config = dict(
    n_experts=192,
    moe_layers=[0, 1, 2, 3, 4, 5, 6, 7, 8],
    normalize_top_k=True,
    balance_bias=False,
    router_bias=True,
    shared_expert_gate=True,
    lr_router=0.00143,
    head_dim=64,
    norm_eps=1e-05,
    weight_decay=1.1,
    lr_head=0.00648,
    max_grad_norm=2.0,
    decay_fraction=0.672,
    max_seq_len=256,
    max_steps=4734,
)
Below are experts of layer 3 (counted from 0) of a mixture-of-experts language model. Rows are named router (the router's row for the expert), down (a neuron's output weights, with its number) and show model dimensions 0-255. Each number is 128 + 32 x the weight over its row's rms, rounded and kept within 0 to 255.
After each expert's rows: a language model's description of what the expert responds to. This comes from a sample of Wikipedia text that the model never trained on.

# expert 58
router [ 78 133 146 127  90 126 181 177 133 148 128 164 129 159  73 126 179 145 141 105 116 127  71 113 113  81 131 150 133 110  79 164 163 193 101 127 139 127 119 147 147 116 111 119 120  81  97 156 123  81  43  89 194 102 173 163 180 118 120 130  76 112 114 169 135 137 153  85 128 124 141 109 127 177 175 107  91 155 154 135 124 150 102 146 156 138  26  68 100 118 109 154 145 154  75 133 119 128 129 116 103  98 110 173 160 187 116 140 117 139 125 161  46 103 127 136 194 158 126 145 128 144 123 151 148 124 107 129 176 188 146 132 109  99 137 145 142 120 161 166 128 114 178 143 125 117 126 169 122 165 125 178 132 177 133 123 157  61 116 162 129 150 144 110 130  84  86 143 116 121 124 119 150 162 157 137 125 122 133  88 116 112 127 163  94 164 104 128 115 151 123 114 116 175 150 111 140 111 113 188 157 143 154  74 178 107 134  77 135 131  52 234 129 105 120 148 193  47 111 139 119  97 106 181 144 188 144 148 133  98 143 109 108 148 116 101 150 137 137 145  81  68 118 135  83 139  83 163  64 141  62 191 201 128  98 173]
down3 [162  83 118 180 116 150 102 178 170  95 134  98 208  57 107 214  56 105  51 141 101 121 194 109 202 112  97 108 123 143  63 102 117 131 162 116  93 161 152 165 147 120 177 155 136  95 152 112 125 174 177 162 196 114 122 138 120 135 165 111 170 174 174 172 156  89 125 135  95 104  94 148 126 163 111  69 116 163  79 151  79 151 127 114 152 151 137 165 121 147 133  93 169 137 101  94  99 158 142 139 168 144 204 110  95 170 111  93 162 166 143 102 136 104 140 138  93 129  78 164 148  88 110  88 130 111 132 128 112 153 106 144 140 133 112 159  70  90  87 155  96  99 190 108 145 125  73 140 149  85 141 132 142 108 141  97 144 124 107 199 112 115 168 132 111 148 150 108 144  94 106 136  88 154 164  99 117 106 126 115  98 106  88 134 129  82 173 140 181 181 133 152 179  96 104 154  98 183 149 114 164 134 128 125 144 162 115 160 136 108  81 146 105 169  80 143 125 112 127 146 146 105 104 108  94 138 110 139 149  77 146 175 137  79 109 113 139 162  64 143 170 139 144 116 101 112 165  57 177  83 107  64  88 133 111 119]
Description: Name and Latin endings

# expert 36
router [166 132 139 143 152 129 137 134 171 167 169 149  93 131  77 151 125 127  99 109 129 138 124 161 115 126  83 178 142  51 125  89 183 167  96 161 133 116 109 184 148 144 134  70 112  76 140 184  54  75  86 144 162 161 125 164  85  93 130 143  81 128 152 131 176 117 175  79 132 161 117 135 156 113 141 124 165 138 162 101 114 130 100 128 126 132 102  94 144 199 129 134 138 143  83 129 122 123 129 162 130 143 140 163 157 124  97 134 101 145 135 140  93  91 121 158 121 139 122 185  72 181 106  90 194 149  99 129 173 204 171 127 110  98 162 143  65 213 175 125 147  97 178  99 116 106 110 170  76 145 144 177 138  96 140 132 138 121 128 149 125 172 129  86 152 117  79 122 109 150 114 126 139 158 132 136  94 121 156  67 106  99 131 128  82 139 156 102 154 175 161 138 108 107 157 123  70 144 116 148 154 109 122 120 141  57 122 114 129  97  96 223 108 146  94  86 113 135 166 121 155 144 108 139 140 171 135 148  87  98 119 143  39  94  87  78  69 116 110 129  86  97 123 143  97  89  72 201 138  59 129 176 151 106  91 191]
down3 [ 85 139 179 137 141 155 129 161 126 175 121 112 140 125 216  57  95  73 135 158 136  78 114 103 112 124 149 104 134 135 116  86 167 113 114  96 123 120  56 114  76  89  54 118 119  98 169 151 154 146 188 135 162 124 100 118 126 136  87  93 166 166 122 120 157  90 170 144 129 168 191 153 165 173 121  97 184 150 104  94 137 150 159 145 144 134 134 164 153  89 100 146  79  98  97 115 152 107 136 155 121  89 186 120 139  84  86 142 128 117 130 165 189 150 140 111 152 171 172 102 141 106  90 108  86 147 104 160 137 147  73 145 127 157 162  82 158 141  73  73 136 173  84 113 195 113 152 140 169 101 186 115 103 132  78 114  86 110 156 195 145 187 120 122 154 123  55 113 103 120  92  73 150 115 106 139  70 182 179 125  99  88 107 121  95 117 138  66 100 128 130 137 172 133 118 121 116 149 165  68 148 172  63 132 169 143 111 129 146 136 146 131 186 135 117 150 186 154 123 115 170 120 125 132  86 120  97 208 103 147  89 155 143 147 165 118 107 122 121 187 101  95 140 159  95  61 122 159 152 105 143 124 141 139 145 176]
Description: Line breaks

# expert 5
router [133 129  94 110 161  91 149 188 136 135 147 141 150 110 120 101 197 106 126 134 153  83  99 109 126  71 108 148  76  82 133 123 119 139 118 121 155 108  89 160 109 148 141  36 106 122 124 107  72  93  40 107 197 108 130 172 175 100 169 156  98 163 106 188 168 107 114  98 140 127 109 118 161 124 152 126 128 144 134 117 141 185  66 117 140 163 111  59 105 183 138 118 157 126 104 139  72 105 102 162 122  62 102 163 140 175  75 103 117 119 108 106  69 125 153 115 166 101 151 169 133 163 148 164 183 139  75 132 114 164 106 191 145 120 120 125 140 166 169 150 173 112 164 105 122 163 117 103 130 147 188 183 159  94 130  87 117 144 107 109 191 156  80  95 109 111 113 147 100 101 118 128 134 114 142 100 125  78 114 113 140  83 131 192 135 149 136 125 152 166 120  87 133 126  92  82 176 108 120 135 179 120 148  97 167 122 132 112 153  93 107 181  85 201 127 123 164 101  68 109 137 134 133 173 126 164 203 168 112 132  93 126 116 133 114 116 118 171 134 103  65  88 136  91  63 160  88 146  67 153 118 191 156  86 135 176]
down3 [114 132 122 131 173 121 118 133 121 173 180 117 157 121 126 158  97 164 189  90 156 122  92  92 200 146 119  85 101 143 164 150 135 116 166 109 119 126 115 168 142 127 150 192  84 139 117 113 145  59  83 112 181 133 103 206 158 102  96 127  98 106  79 134 174 152 114  87  92  99 101 135 140 121 123  82  89 109 136 109 143 159 132  86 110  93 128 144 100  85 138 177 116  75 132 146 104  98 155  98 162  94 175 123 160 129 137 123 154 177  88 106 149 108 154 144 147 110  99 176 120 155 108 105 140 127 189 158 142 139  91 159  85 120 155 136 155 172 117 177 170 111 122 103 146 142 136 105  29 130 135 125 119 115 102 110 150 161 101 151 168  87 110  59 122  91 135 131  63  33 155 122 107 144  84 135 192 186 110 137 107  97 137  91 117  98 219 110 206 137  76  57 100 161 114 108 132 122 102 145 132  76 106 180 129 149 136 172  83 101 128  64  83 110 147 101 146 169 110  86 189 114 116 145 158  99 189 101  91 144 132 143 119 175 141 145 155 106 116 155 143 142 146 209 104 127 121 153 126 120 141 188 126  91 116 128]
Description: Scores, the, word pieces

# expert 37
router [123 153 130 119 107  92 154 159 150  80 110 160 126  86  54 141 109 106 130 123 186 132  88 119 138  89 104 197 107 119 130 173 184 114 149 125  72 120  62 141 151 143 127 109  95  96 126 143 155 145 105 169 155 185 111 130  89  73 109 140  69 151 168 124 157  89 140  69 107 124 140 121 161 180 173 108 152  73 163 143 124 110 140 116  93 181 109  92 131 186 147 152 146 126  79 188 151  91  89 151 130  88 129 127 114 121 121 110 150 129 125 168  73 111 144 124 135  94 113 168  99 159 127 126 118 127 105 117 132 150 153 135  67 136 146 110 141 185 128 117 145 111 140  97  92 115  95 156 115 170 148 188 175 104 209 116 155 130  73 164 134 208 144 121 127 103  85 104 164 112 122 158 103 132 164 124 135  80  93  58 109 118 174 122  78 194 190  81 203 167 151 119 150 143 123  98  94 130 126 136 149 126 144 144 135 123 182  59 122 105 119 180 172 131  66  67 164 119 123 189 122 118  78 147 149 151  92 184 111 158 170 150 103 137  37 135 147 128 132 108  79 117 119 107 103 127  85 189  93 109 104 174 115 121 117 143]
down3 [128 165 119 104 134 185  95 173 162 201 169 148 133 160 105  85 115 121 170 194 112  83 120 109 194 125 117  70 131 150  98 131 120 129 136 155 131 116 159 123 165 124  90 118 122 166 100 132 136 106 128  95 130  72  98  94 140 132 162 119 156 123 107 123 157 118 141 136  88 181  85 110 188 118 114 140 141 115  85 148 140 180  93 134 177 175 119  75  86 143 119  72 147  81 140 100  20 152 147 103 132 121 138 128 151 102 178  64 156 174 147  91  93  70 128 146 127  75 126 152 123 141 105 147 113 141 142 110 170 164 142 115 127 134 156 128 121 110 165 173 157 172 150 136 170 137  94  80 148 174 153  96 142 116 138 110 150 161 158 127 127 139 146 160 127 138 117 140 113 117 201  95  72 151 162 195 114 126 127 108 153 114  90  82 107  96 107  50 159 124 118  94 106 129 144 199 118 176  88 168 139 123 142 115 104 121 136  98 180 167 118  66  82  98  95  96 154 119 115 129 156 114  87 101 151  77  91 116 104 113 187  60  57 143 132 136 128 140  62 150 171 139 124 166 127 148 198 128 213 178  95 141 108  79 122  89]
Description: Conjunctions, units, name pieces

# expert 50
router [146 127 177 128 140 144 191 188 130 171 134 159 149 124 122 113 147 100 115 126  98 131  67 131  53  39 117 158 153  77 129 154 171 151  84 125 137 140 126 207 171 129 127 106  93 112 131 151  91 104 148 169 181 150 159 125  83  22 117 160 129 150 152 147 150 155 126  82  87 177  56 124 175 134 154 102 160 107 140 143  95 100  98 126 167 103 133  74  98 189 159 122 145 145  87  94 133  38 156 103 108 127 197 128 151 133  66 185 169 124 114 153 106 134 121 112 170 104 126 123 109 190 112 159 155 112 112 157 148 152 169 140 116 116  88  87 156 167 118 145 124  96 144  91 115 154 114 121  99 162 152 200 161 114 103 150 110  87  95 111 146 175 152 131 120 164 141 132 162 155 103 166 165  92 124  99 107 139 134  77 119 102 103 125  81 144  86 131 188 182 110 147 113 177 107 151  77 111 109 136 151 104 126 103 115 126  83  77 111 112  84 193 134 136 100 162 180 142  94 118 158 167 121 198 177 100 111 109 124 118 122 146  75 180 113  91  94 114 125 114  95  88 137 106  92 114  82 149  98 173  98  96 126 116 123 139]
down1 [127 148 162 158 110 162  75 113 147 134 113 126  70  94 146 113 153 165 103 113 177  97  96 108  85 166  96 185 106  85  97  67 189 131 173 151 104 117 132 168 180 131 107  54 136 103  97 125 112 130 130  71 124 155 142 128 192  92 164 199 183 132 130 154 122  81 105 110 116 149 137 112  44 118  81 155 164 162 186 159 115 131  97 131 127 197 133 118 105 126  98 139 127 105 166  92 138 131 123 146 156 123 144 137  62  92 115 137 114 141  47 118 154 130 155 140 137 106 157 154 107  97 147 131 146 206 113 118 109  77 140 146 113 164 100 111 130  77 169 139 144  93 108 112 148 138 118 166  79 105 182 131 109 111  93 136 155 141 178 114 122 109 139 100 123 141 112 107 116  93 149 107 110 123 111 166 198 138  93 202  84 120 139 124 116 153 121  99 151  90 104 102 134 105 167 195 136 155 196 120  77 123 129 173 124 154 178 156 116 106 118 125 115  73 162 149 115 151  86 112 177  93 132 168  96 160 118 126 105 177  52 119 144 117  71 160 152 175 142  91 112 197 144 158  48 122  94 149  99 126 189 188 151 131  90 115]
Description: Auxiliaries in narrative

# expert 10
router [121 104 104 125 100 128 176 212 133 147 111 124 208 125  72 121 128  99 140  83 167 107  80  96 125 111 119 217 125 115 145 133 150  91 138  43 136 124 110 133 129 109  79  93 143  54 173 178 181 135  83 111 175 151  65 148 106  94 190  90 118 189 163 110 116 159 147  68 153 133 119 141 135  71 150 133 141 120 124 106 166 118 130 142 121 185  92  72 167 216 178 145 163  92  79 123 147 121 110 120 123 108 121 137 107 140  96 143 159 174 130 152  94  84 145  87 172 137  80 152 167 188  92 156 159 167  97 120 147 194 171 159 147 102 116 125 128 127 140 158 123 111 142 127  71 162  69 171 111 166 171 145 180 168 144 138 112  82 113 117 145 126 159 127 146 100  98 137 134 114 115 148 144 110 189 102 148  77 135  90  79 106 134 117  93 182 144 109 180 152 119  99 131 156 145 116 104 154 129  90 166 140 170 141 142 112 135  94 134  75 111 142 123 123  87 124 153 104 110 129 141 107 181 155 143 137 121 113 108 144 120 166  89 123  69 128  78 111  91 144  99  99 101 123  77 161 111 168 101  59 118 164 164 144  97 193]
down0 [118 148 114 126 147  97 108 184 119 115 158  91 139 112 142 108 120 156 112 189 135 135 163  74 159 138 126 125  94  89 145 140 148  91 129  86 172 104 128 174 127 174 131  64  96 133 113 113 135 137  95 111 144 152  55  54 129 105 114  86  92 148 154 142  98  78  89 136 100 110 120 142 135 116 141 162 106 123  75  90 102  65 139  41 114 161 163 126 133 161  89 116 159 167  92 147  70 166 144 140  91 102  99 135 128 141 190  78 133  97 135  98 170 148 112 166 112 103 153 156 118 118 102 163 166 105 121 116 160 136 212 137 157 158 100 121 154 175 112 138 160 126 131 131 183 145 124 173 169 116 136 181 130 123 107 144  95 144  96 102 112 185 137 152 157 183 112 149  75 105  84 158 170  65 104 110  82 155 105 125  92 135 141 130 167 198 105 140  73  78 111 108 106 125 130 137 151 159 122 104 122 108 100 168 131 146 179 104 170  83 139 146  97  74 179 151 116 174 144  99  65 142  88  83  59  85 170 137 165 176 122 128  93 149  71 148 157 180 143 150 116  91 167 158 171 135 185 116 121 210 151 167 181 103 126 103]
Description: Coordinating conjunctions